config.yaml
activation: "geglu"
moe_layers: [1, 2, 3, 4, 5, 6, 7, 8, 9, 10, 11, 12]
router_score: "softmax"
vocab_size: 16384
beta2: 0.95
steps: 7378
Below are experts of layer 3 (counted from 0) of a mixture-of-experts language model. Rows are named router (the router's row for the expert), gate (a neuron's input weights, with its number), up (a neuron's input weights, with its number) and show model dimensions 0-95. Each number is 128 + 32 x the weight over its row's rms, rounded and kept within 0 to 255.
After each expert's rows: a language model's description of what the expert responds to. This comes from a sample of Wikipedia text that the model never trained on.

# expert 56
router [ 76  78  98  92 172 137 130 142 109 111 113 143 118  94 116 129 142 126  93 133 135 112  47 138 145 115 151 125  95 143 106 180  86  87 144 147 187 100 100 116  92 129 146 117 200 172 162 140 173  89 156 173 134 171 100 169 124 143 106 129 156 188 144 164 124 151 126 156 111  85 123 122  98 115  86  80 147 118 110  95 101  50 176 153  98 101 124 154 176  48  88 121  82 132 113 116]
gate0 [127  86 101  87 129  71 122  96 140 166 108 157 113 127 150 122 105 148 158 177 154 185 104 119 148 169 134 119 137  71  98 149 109  89 150 142 157 122  96  99  95 125  80 110 160 180 125  93  56 152 144 110 122 148 110 128 120 156 126 158 135 141 110 179 125  94 140 148 107 147 118 111 121  72  38 162 171 116 150 185 122 148 140 147  86  90 106  79 186  61  77 117  60  95 124 130]
up0 [118 149 110 167  85 144 130 164 110 139 145 109 186 129  96 178 136 150  96 131 187 177 119 163 139 126  60 101 209 141  93  95 148 150 137 107  95 132 132 110 129 150  84 151  41 166  86 146 162  81 100 128 162 164 182 114 138 138 133  80 148  89 166 123 124 100 143 106  93 188 210 147 125 141  93 147 100 118 153  92 100 161 113 116 141 128 154  86  95 171 135 167 128 161 140 119]
It responds to: First words of capitalized compounds and headings like New, United, First, High, All, and name pieces like est, ro.

# expert 12
router [142 151  94 149 149 105 112 160 106 102 125 148 167  59 158 119 126  69  95  97 141  79 158 144 129  69 110 111 130 193 149 166  78 151 118 128 117 105 146 146  85 110 162 100 123 100 114 118 142 150 124 211 117  87  99 143 154 139 164 135 169 179 116 158 118 178 163 131  86  94 122 135 183 131 131 174 145 142  78  44 111 153 140 102 121  86 150 150 154 143  64 165  90  78 147 106]
gate0 [ 90 119 107 112  67  98 166 132 130  83 152 127 158 146 187 131 119 100 106 177 134 113 165 122  99 131 165 139 166 167 161 146 101 175 108  93 134 119 162 105  86 165  94 151 100 117  85 117 130  59 134 102 206 102 107  85 151 112 110 171 135  43  78 105 132 173 106 155 108 118 118  95 118 153 179 121 121 128 108  78  42  66 103 117 146  98 117 117 160 117 142 107  93 148 121 155]
up0 [163 163 125 129 105  87 169 188 119 148 139 179 155 113 149 126 112  88 188  93 174 157 144 133 118  96 163 138 117 148 141 130  78 165 122 121 130 146 131  82  96  88 109 115 151  89  90 108  70  94 127 146 158 115 120  91 142 119 112 141 103 123  65 208 184  80 148 176 156 109 164 160 125 148 140 138 142 125  32 122 116 124 125 149  91 117 110  56 201 132 113 160  86 142 127 139]
It responds to: First two digits of years and numbers such as 18 in 1878, 19, 20 in dates, and United States, Canada, Kingdom.

# expert 62
router [ 75 142 109 164 109  68 124 178 125  83 114 157 104 128 154 132 165 185 105 111 146 158 142 122 171 140 109 121  94 106 171 144 144 156 117 137 143 122 164 123 110 131 156 158  98 216 175 104 125  81 177 128 152 132 130 164  73  85  82 153 137  96 113 128  97 126 201 141 101 143  79 103 107 181 138 154 146 139  71 153  60 153 129  86 154  88 107 173 100 140  93 171  86 100 161 139]
gate0 [132 108  81 120 158 171 148 170 132 127  82 121 129 140  89 134 110 156 156  98 193 151 142 170  97 163 158 139 156  92 158  83  65 107 147 136  81 151 110  91  89  89 123 119 100 183 132 133 135 200 111  72 144 136 162  69 175  45  88 144 125 140  97 131 186 136 126  92 121 133 122 104 126 114 185 148 155 109 194 180 143 121 140 153 130  99 133 133 126 106 103 184 129  84 125 168]
up0 [ 92 141 128 120 144 146 161 156 136  88  96 122 109  96  92 145 166 102 132 121 130 141 131 168 140 111 144 151  59  88  89 149  99 109 140 139  93 128 170 153 133 134  90 135 169  26 131 156 180 211 107 166  89  32 186  81 132 155 120 123 119  94 105 152  76  74  90  94 181 105 143 148 128 134 146 115  82 138 121 102 103 148 142  91 121 167 135 132  83 130 110 167 128  99 122 134]
It responds to: Numbers such as 10 to 16 or 28 to 30 in tables, chart positions, dates, times and measurements.

# expert 34
router [ 67 135 114  61 135 133 144 129 186  82 150 118 133 148 106 105  86 158 108 117  95 131 165  90 157  78 118 162 176 106 120  70 131  74 101  78 112 177 179 153 101  59  90 165  98 142  84 121 154 128  97 169 174  88 131 125  94 156 134 177 187 123 107 161 178 186 108 129 146 155 132 187 147 117  90  85 144 119  94 133 146 120 125  96 125 172 116 123  86 157 116 117 148 151 153 131]
gate5 [121 127 133 147 145 115  78 157 238 105 156 116 124  74 112  97 145 101 116 134 157 121 166 111 180 154 138  81 138 193 161 147 148  83  91 142 188 143 118 127 104 177 118 158 115 149 138 133 135 108 147 177  86  97 146 100 162  92 101 153 169 113 129 146 130 132 150 152 155 154 124 153  92  84 144 163  67 157 138 137 146  41 100  81 155 113 102 112 169 170 158 123 147  78 175 155]
up5 [106 152 134 150 115 130  66 117 134 131 159 122 153 100  79 121  97 154 135 119  78 171 115 115  76 132 130 129 149 199  96  81 168 119  88 162 146 121 127 132  79 187  79 102 161 146 115 107  61  95 100 180 160 160 158  85 113 127 110 127 107  86 127 109 127 105 106 118 133  93 114 136  60 182 152 104 139  91  69 125 143 166 180 120 125 174  92 182 129  75 149 132 156  99 156 194]
It responds to: Subject pronouns and auxiliary verbs in running prose, e.g. they, he, was, were, had, is, often after a comma or "that".

# expert 59
router [139 148 103 133  87 108  79 171 154 113 107 123 110  90 158 123 174  82 149 127 136 138  71 172 203 163 115 105 139  76 139 121  71 146 142 152 121 105 167 143 129 166 104 125 100 122 209 111 129  89 184  88 138 201  90 171 147 145 130 153 156 178 174 128 113 162 174 148 124 144 136  61 127 168 119 157 149 123 118 133  68 155 161 155 127 120 132 147  68 136  78 172 138 109 158 120]
gate0 [155 126 118 106 135 136 172 100  80 129  25 156 147 142 145 125  79  89 142 128 146 112 153 131 110 104 182 130 121 104  72 160 134 142 153 127 182  28 143 135 105 118 110 108 115 108  64 116 189 116 141  94 102 143 130 183  89 142 112 134 101 118 106  70 150 125  70  79 155 181  88  86 140 133 164  81 123 108  85 140 108 135 177 114 117  83 165 106 138 116 121  98  89 146 143 122]
up0 [139 112  72 165 212  66 163 168  67 111  99 110 172 118 191 121 114 122 178 129  97 157 128 131 179  98 133 122 104 109 147 120  60 170 131 123  88 183 172 147  95 126 118 158 164 134 122 133  80  93 160 160 138 125 139 128 206 117 122 103 128 108 141 118 176 175 139  97 110  91 189 197 101 162 114 158 131 111 123 122 114 124 127 105 113 136  77  76 116  76 107 131 111 136 119 136]
It responds to: Single digits and ordinal th inside numbers in tables, race results, road names and scores, such as 12th, NC 132, 5.60%.

# expert 32
router [ 64 159  60 120 119  85 151 163 138 116  94 188 116 147  97 101 159 104 122 101 145  67 163 102 170  99 105 109 153 113 152 147 110 111  87 184  92 158 152  81 121 179 171 135 123 144 111 171 124 117  82 154  95  93  48 155 179 152 119 126 153 168 127 183 151 169 111 158 176 176 113 158  92 108  65 143 130 137  88 119 149 151 144 105 148 120  87 155  96 109 140 152  89 123 155 111]
gate1 [193 101 134  98 104  81 142 156 143 129 165 140  77 153 118 146 110 159 161 191 169  84 171 107 105 139 123  59 100 121 115 116 155 114  89  70 158  75 174 104 116 146  97 133 115 176 164 130 170  97 146 155 136  87 114  57  68 110 142  62 156 105 140 114 120 116 159  97 156 112  76 156 182 108 170 150  94 157 102 128 119 142 115 105 170 138 115  99 155 132  81 137 138 124  90 183]
up1 [104 130 128 141 162 154 127 132 152 148 105 166 117 153 131 123 131 106 110 120 119 108 123 102 156 126  64  62 140 165 150 164 164  48 118 125 114 147  84 151  93 170 120 123 120 165 158  96 144 152 103 139 107  53 115  71  47 111 102 128 134 160 177 145 102 117 132 123 121 114 145 152  98  70 184 144 139 139  79  54 180 142  71 117  53 120  95 136 165 102 145  92 183 131 137 125]
It responds to: Century digits 20, 19, 18 opening years, plus adverbs and quantifiers like only, not, one, most, also.

# expert 48
router [135 162 119  61 160 126 105 114 142  75 137 122 193 166 108  62  52 103  85 122  97 176 131 138 181  74 132 148 193 134 122  91 128 114  60 112  96 165 103 138  86 116 138 117 133 141 130 173 100 118  95 126 136  88  75 131 119  98  82 138 133 109 100 120 145 110 141 127 144 186 143 101 169 103  93  77  73 147  92 142 100  76 109 122  97 134 135 164  98 178 119 133  87 100 107 161]
gate0 [110 120 119 150  76  89 120  90 148  58  53 158 118 150 121  95 101 109 111 153 170 162 126 141 118  30 148 111  96 151  85  98 139 111 133 145 105  73 144 136 143 114 163 149 137 127 100 164  78  93 101 157 173 155  89 175 131 156 121 104 143 140 123 101 140 134  90  66 108 138 104 140 155 154  88 171 108 148 111 108 159 145 131  63 126 113 144 163  55 163  71 164 122  99 129 182]
up0 [199 132 142 150  73 121 145 125  85  81 114 152 122 141  79 146 144 199 126 139  48 163  73  71  87 167 116  82  77 107 125  72 149 181 132  89  95 125  83 121  92 109  80 128  78 113 153 128  97 125 162 161 155 122 107  73 121  83 154 133  83 118 133 139 194 122 154 136 106  81 122 132 114 119 169 115 134 174 135 124 153 164  96 127 141 106 117 154 117  77 165 124 121 129 152  93]
It responds to: Linking verbs and function words like as, is, was, be, also, especially the as in known commonly as.

# expert 14
router [108 141  93 151  91  96 164 115 134 113  63 206 105 133 117 194 110 157 127 160 112 153 157 157 134 144 156 110 119 146 111  91 141 107 194 181 150  91 144 109 180  54  68 155 143 117 117 147 145  92 122  71 136 132 107  90 126 156  89 148 140 129  76 140 195 128 128 165 125  76  69 142 122 143 170 169 134 156 185 126 143 181  90 144 118 121 109 136 106 101 156 143 126 161 149 185]
gate0 [151 119  99 136 122 102 158 131 116 162 150 193 147  58 116 182 116 152 165 174 196 165 119 101 134 128 186 113  90 130 118  96 126  88 156 170 133 126 178 157  69  96  88  51 178 101 149 142 164 120 148 134 117 104 147  82 140 156  74 179 139  99  92 198 165 134 123  97 132 152  92 148 140 144 140 116 147 157 167 106 112 145 100 112 112 123 139 104 192  80 146 134  92 151 154 164]
up0 [174 162 118 123 106 162 107 154 100  68 141 113 123 121 127 116  96 139 107 123 100 162 155 159 176  72 101 168 138 144 139 145  80 181 141  89 123 148  78 181 119 192  99 132  88  96  80 141 123 165  84 132 214 181 153 124 132 156 136  87 133  90 177 107  86  85 121 149  75  85 102 139 149 122  75 155 161 130 116 114  64 152 150  94 151 131 168 168 125 135 125 179 140 115 156 103]
It responds to: Units, abbreviations and codes in tables and stats, such as km, kg, $, million, TKO, DF, MPC.

# expert 29
router [152 142  95  94 186  66 118  84 165  74 111 124 128 110 156 177 171 164 100 142 150 170 187 135  67 139 153  98 178 117 100 119 155 126 110 136 131 159  67 161 141 150 139 111 151 103 155 133 135 131 145  97 104 135 182 135  73 156 112 108 145 140 152 119 157 120 138 121 131 174 131 203 134 138 146 183 101 142 118  90 172 171  89 133 101 196 150 142  98 129 144 151 210 137 147  66]
gate0 [ 13  92  85 115  64  95 132 145 100 139 106 131 134  69 170 159 109 147 144  99 145  50 118  90 123 104 155 176 118 126 148 115 108 196 172 164 117 172 134 147 112  90  66 101 133 132 140 159 124 139 117 159  80 148 111  85 124 138  98 165 113 133 123  96 136 141 106 139 141 136 140 167 118 133 105 100 132 105 151  88  79 137 143 125 122 165 188 121 144 187 153  82  80 143 170  88]
up0 [120  96  58 148 133 157 152 105 143 152 128 179 162 118 110 142 161 148 107 114 110 145 118 143 198 143  85 167 160 133 127 105  89  78 131 109  89 119  92 122 124 105 134 149 121  83  98 114  86 113 151 156  89 127 125 130 123 139 180 119 129  71 148 123  79 132 118  86  92 198 255 167 140  93 120 131 130 134  96 133 145 145 102 125 164 115  78 128  93 158 170 137 121  68 103 110]
It responds to: General nouns following the, a, or his in running prose, such as season, period, school, city, group, problem.

# expert 17
router [ 62 123 148 122 199 104 179 106 103 131 150 168  89 145 136 131 145 162 134 123 116 126 154  98 119 117 173  89 126 120 104 137  97 148 159 128 208 184 118  98 144  48  85  76 138 106 152 136 156 128 171 148 152 138  90 146 188 116 146 163 128 156 149 163 176 126 138  93 163  96  55 122 133  84 141 184 157 150 103 165 136 104 143 142 102 134 120 124  99 165 195 161  83 148 138  82]
gate0 [ 90 124 123  98 126  79 113 125 120 107  90 136 124  85 119 172 128 130 157 118 120 121 124 186 163 110 166 135 122 174 191 179  95 168  94 121 156 195 118  46 165 156  89 105 132 140 102  99 130 167 142 133 173 111 198  97 172 129  80 199 141 138 150 147 137 135  81 112 157 119  66  82 104  62  76 162 147 125 115 155 130 147  94  81 115 154 144 146 114 116 165 126  85 120 118 104]
up0 [139  89 152 190 137 178 145 153 123  71 109 129 129  89 161 158 132 150 129  88 122 131 112 142 161 100 200 104 119 140  90 164 112 137 103 108  86 164  91  87 171 105 116 112 156 121 107 119 146 114 152  73 103 104  71 133  90 174 115 185 166 160 150 110 116 196  90  88 146  53  85 131 175 149 146 128 141 147 108 132 133 108 171  93 163 134 134 112 191 197 156 112  87 140 168 136]
It responds to: Percent signs and words in election and census tables or prose, such as Total, votes, Candidate, Party, average, population.

# expert 26
router [162 162 154 155  90 115 173 167 111  52 139 138 145 157 130 127 149 120 111 124 110 140 101 119 120  79 170 117  96 101 155 194 100 144 143 160 128 170  78 147 112  94  74 108 163 116 140 153 140 203 113 127  78 160  72 128  97 163 151  93  59  97 144 114 110 120 125 142 110 141 127 127 117 174 149 133  64 118 140  83 126  94  78 105  94 144 213 146 124 154 201 116 126 170  98 147]
gate0 [118 128 139 136 113 129 140 114 125 122 141 142 134 160 148 115 116  68 167 153  71 177 167 106  72 121 168 100 158  97 113 117 153 129 130 113 112 109  79 167 147  54  88 163 118 132 107 123  97 126 107 100 120 141 131 125  95 149 147 120 127 135 169 120 123 129 162 200 104 157 147 158 155 189  88 102 102  41 140 128 162 104  46  71  96 115  49 130  73 109 166 185 122 116 148  88]
up0 [127  61  91 147  58 120 182 188 131 144 105 134 105 121  64  53 170 188 115 104  96 134 129 137 170 161 141 122 145 137 177 110 140 123 153  99  85  98 133 120 165 116 149 161 162 133  98 105 173  94 116 135 139 174 113 136 127 102 133 174  94 160 140 147 116 144 148 131 179 138  97  67 125 122 143 119 107  85 200 124 116 143 177 198 139 117 104 121 100 114  96 127 102  46 112 108]
It responds to: Word-internal pieces like struct, riet, amin, plus nouns in titles and names: Act, Award, Council, end, head.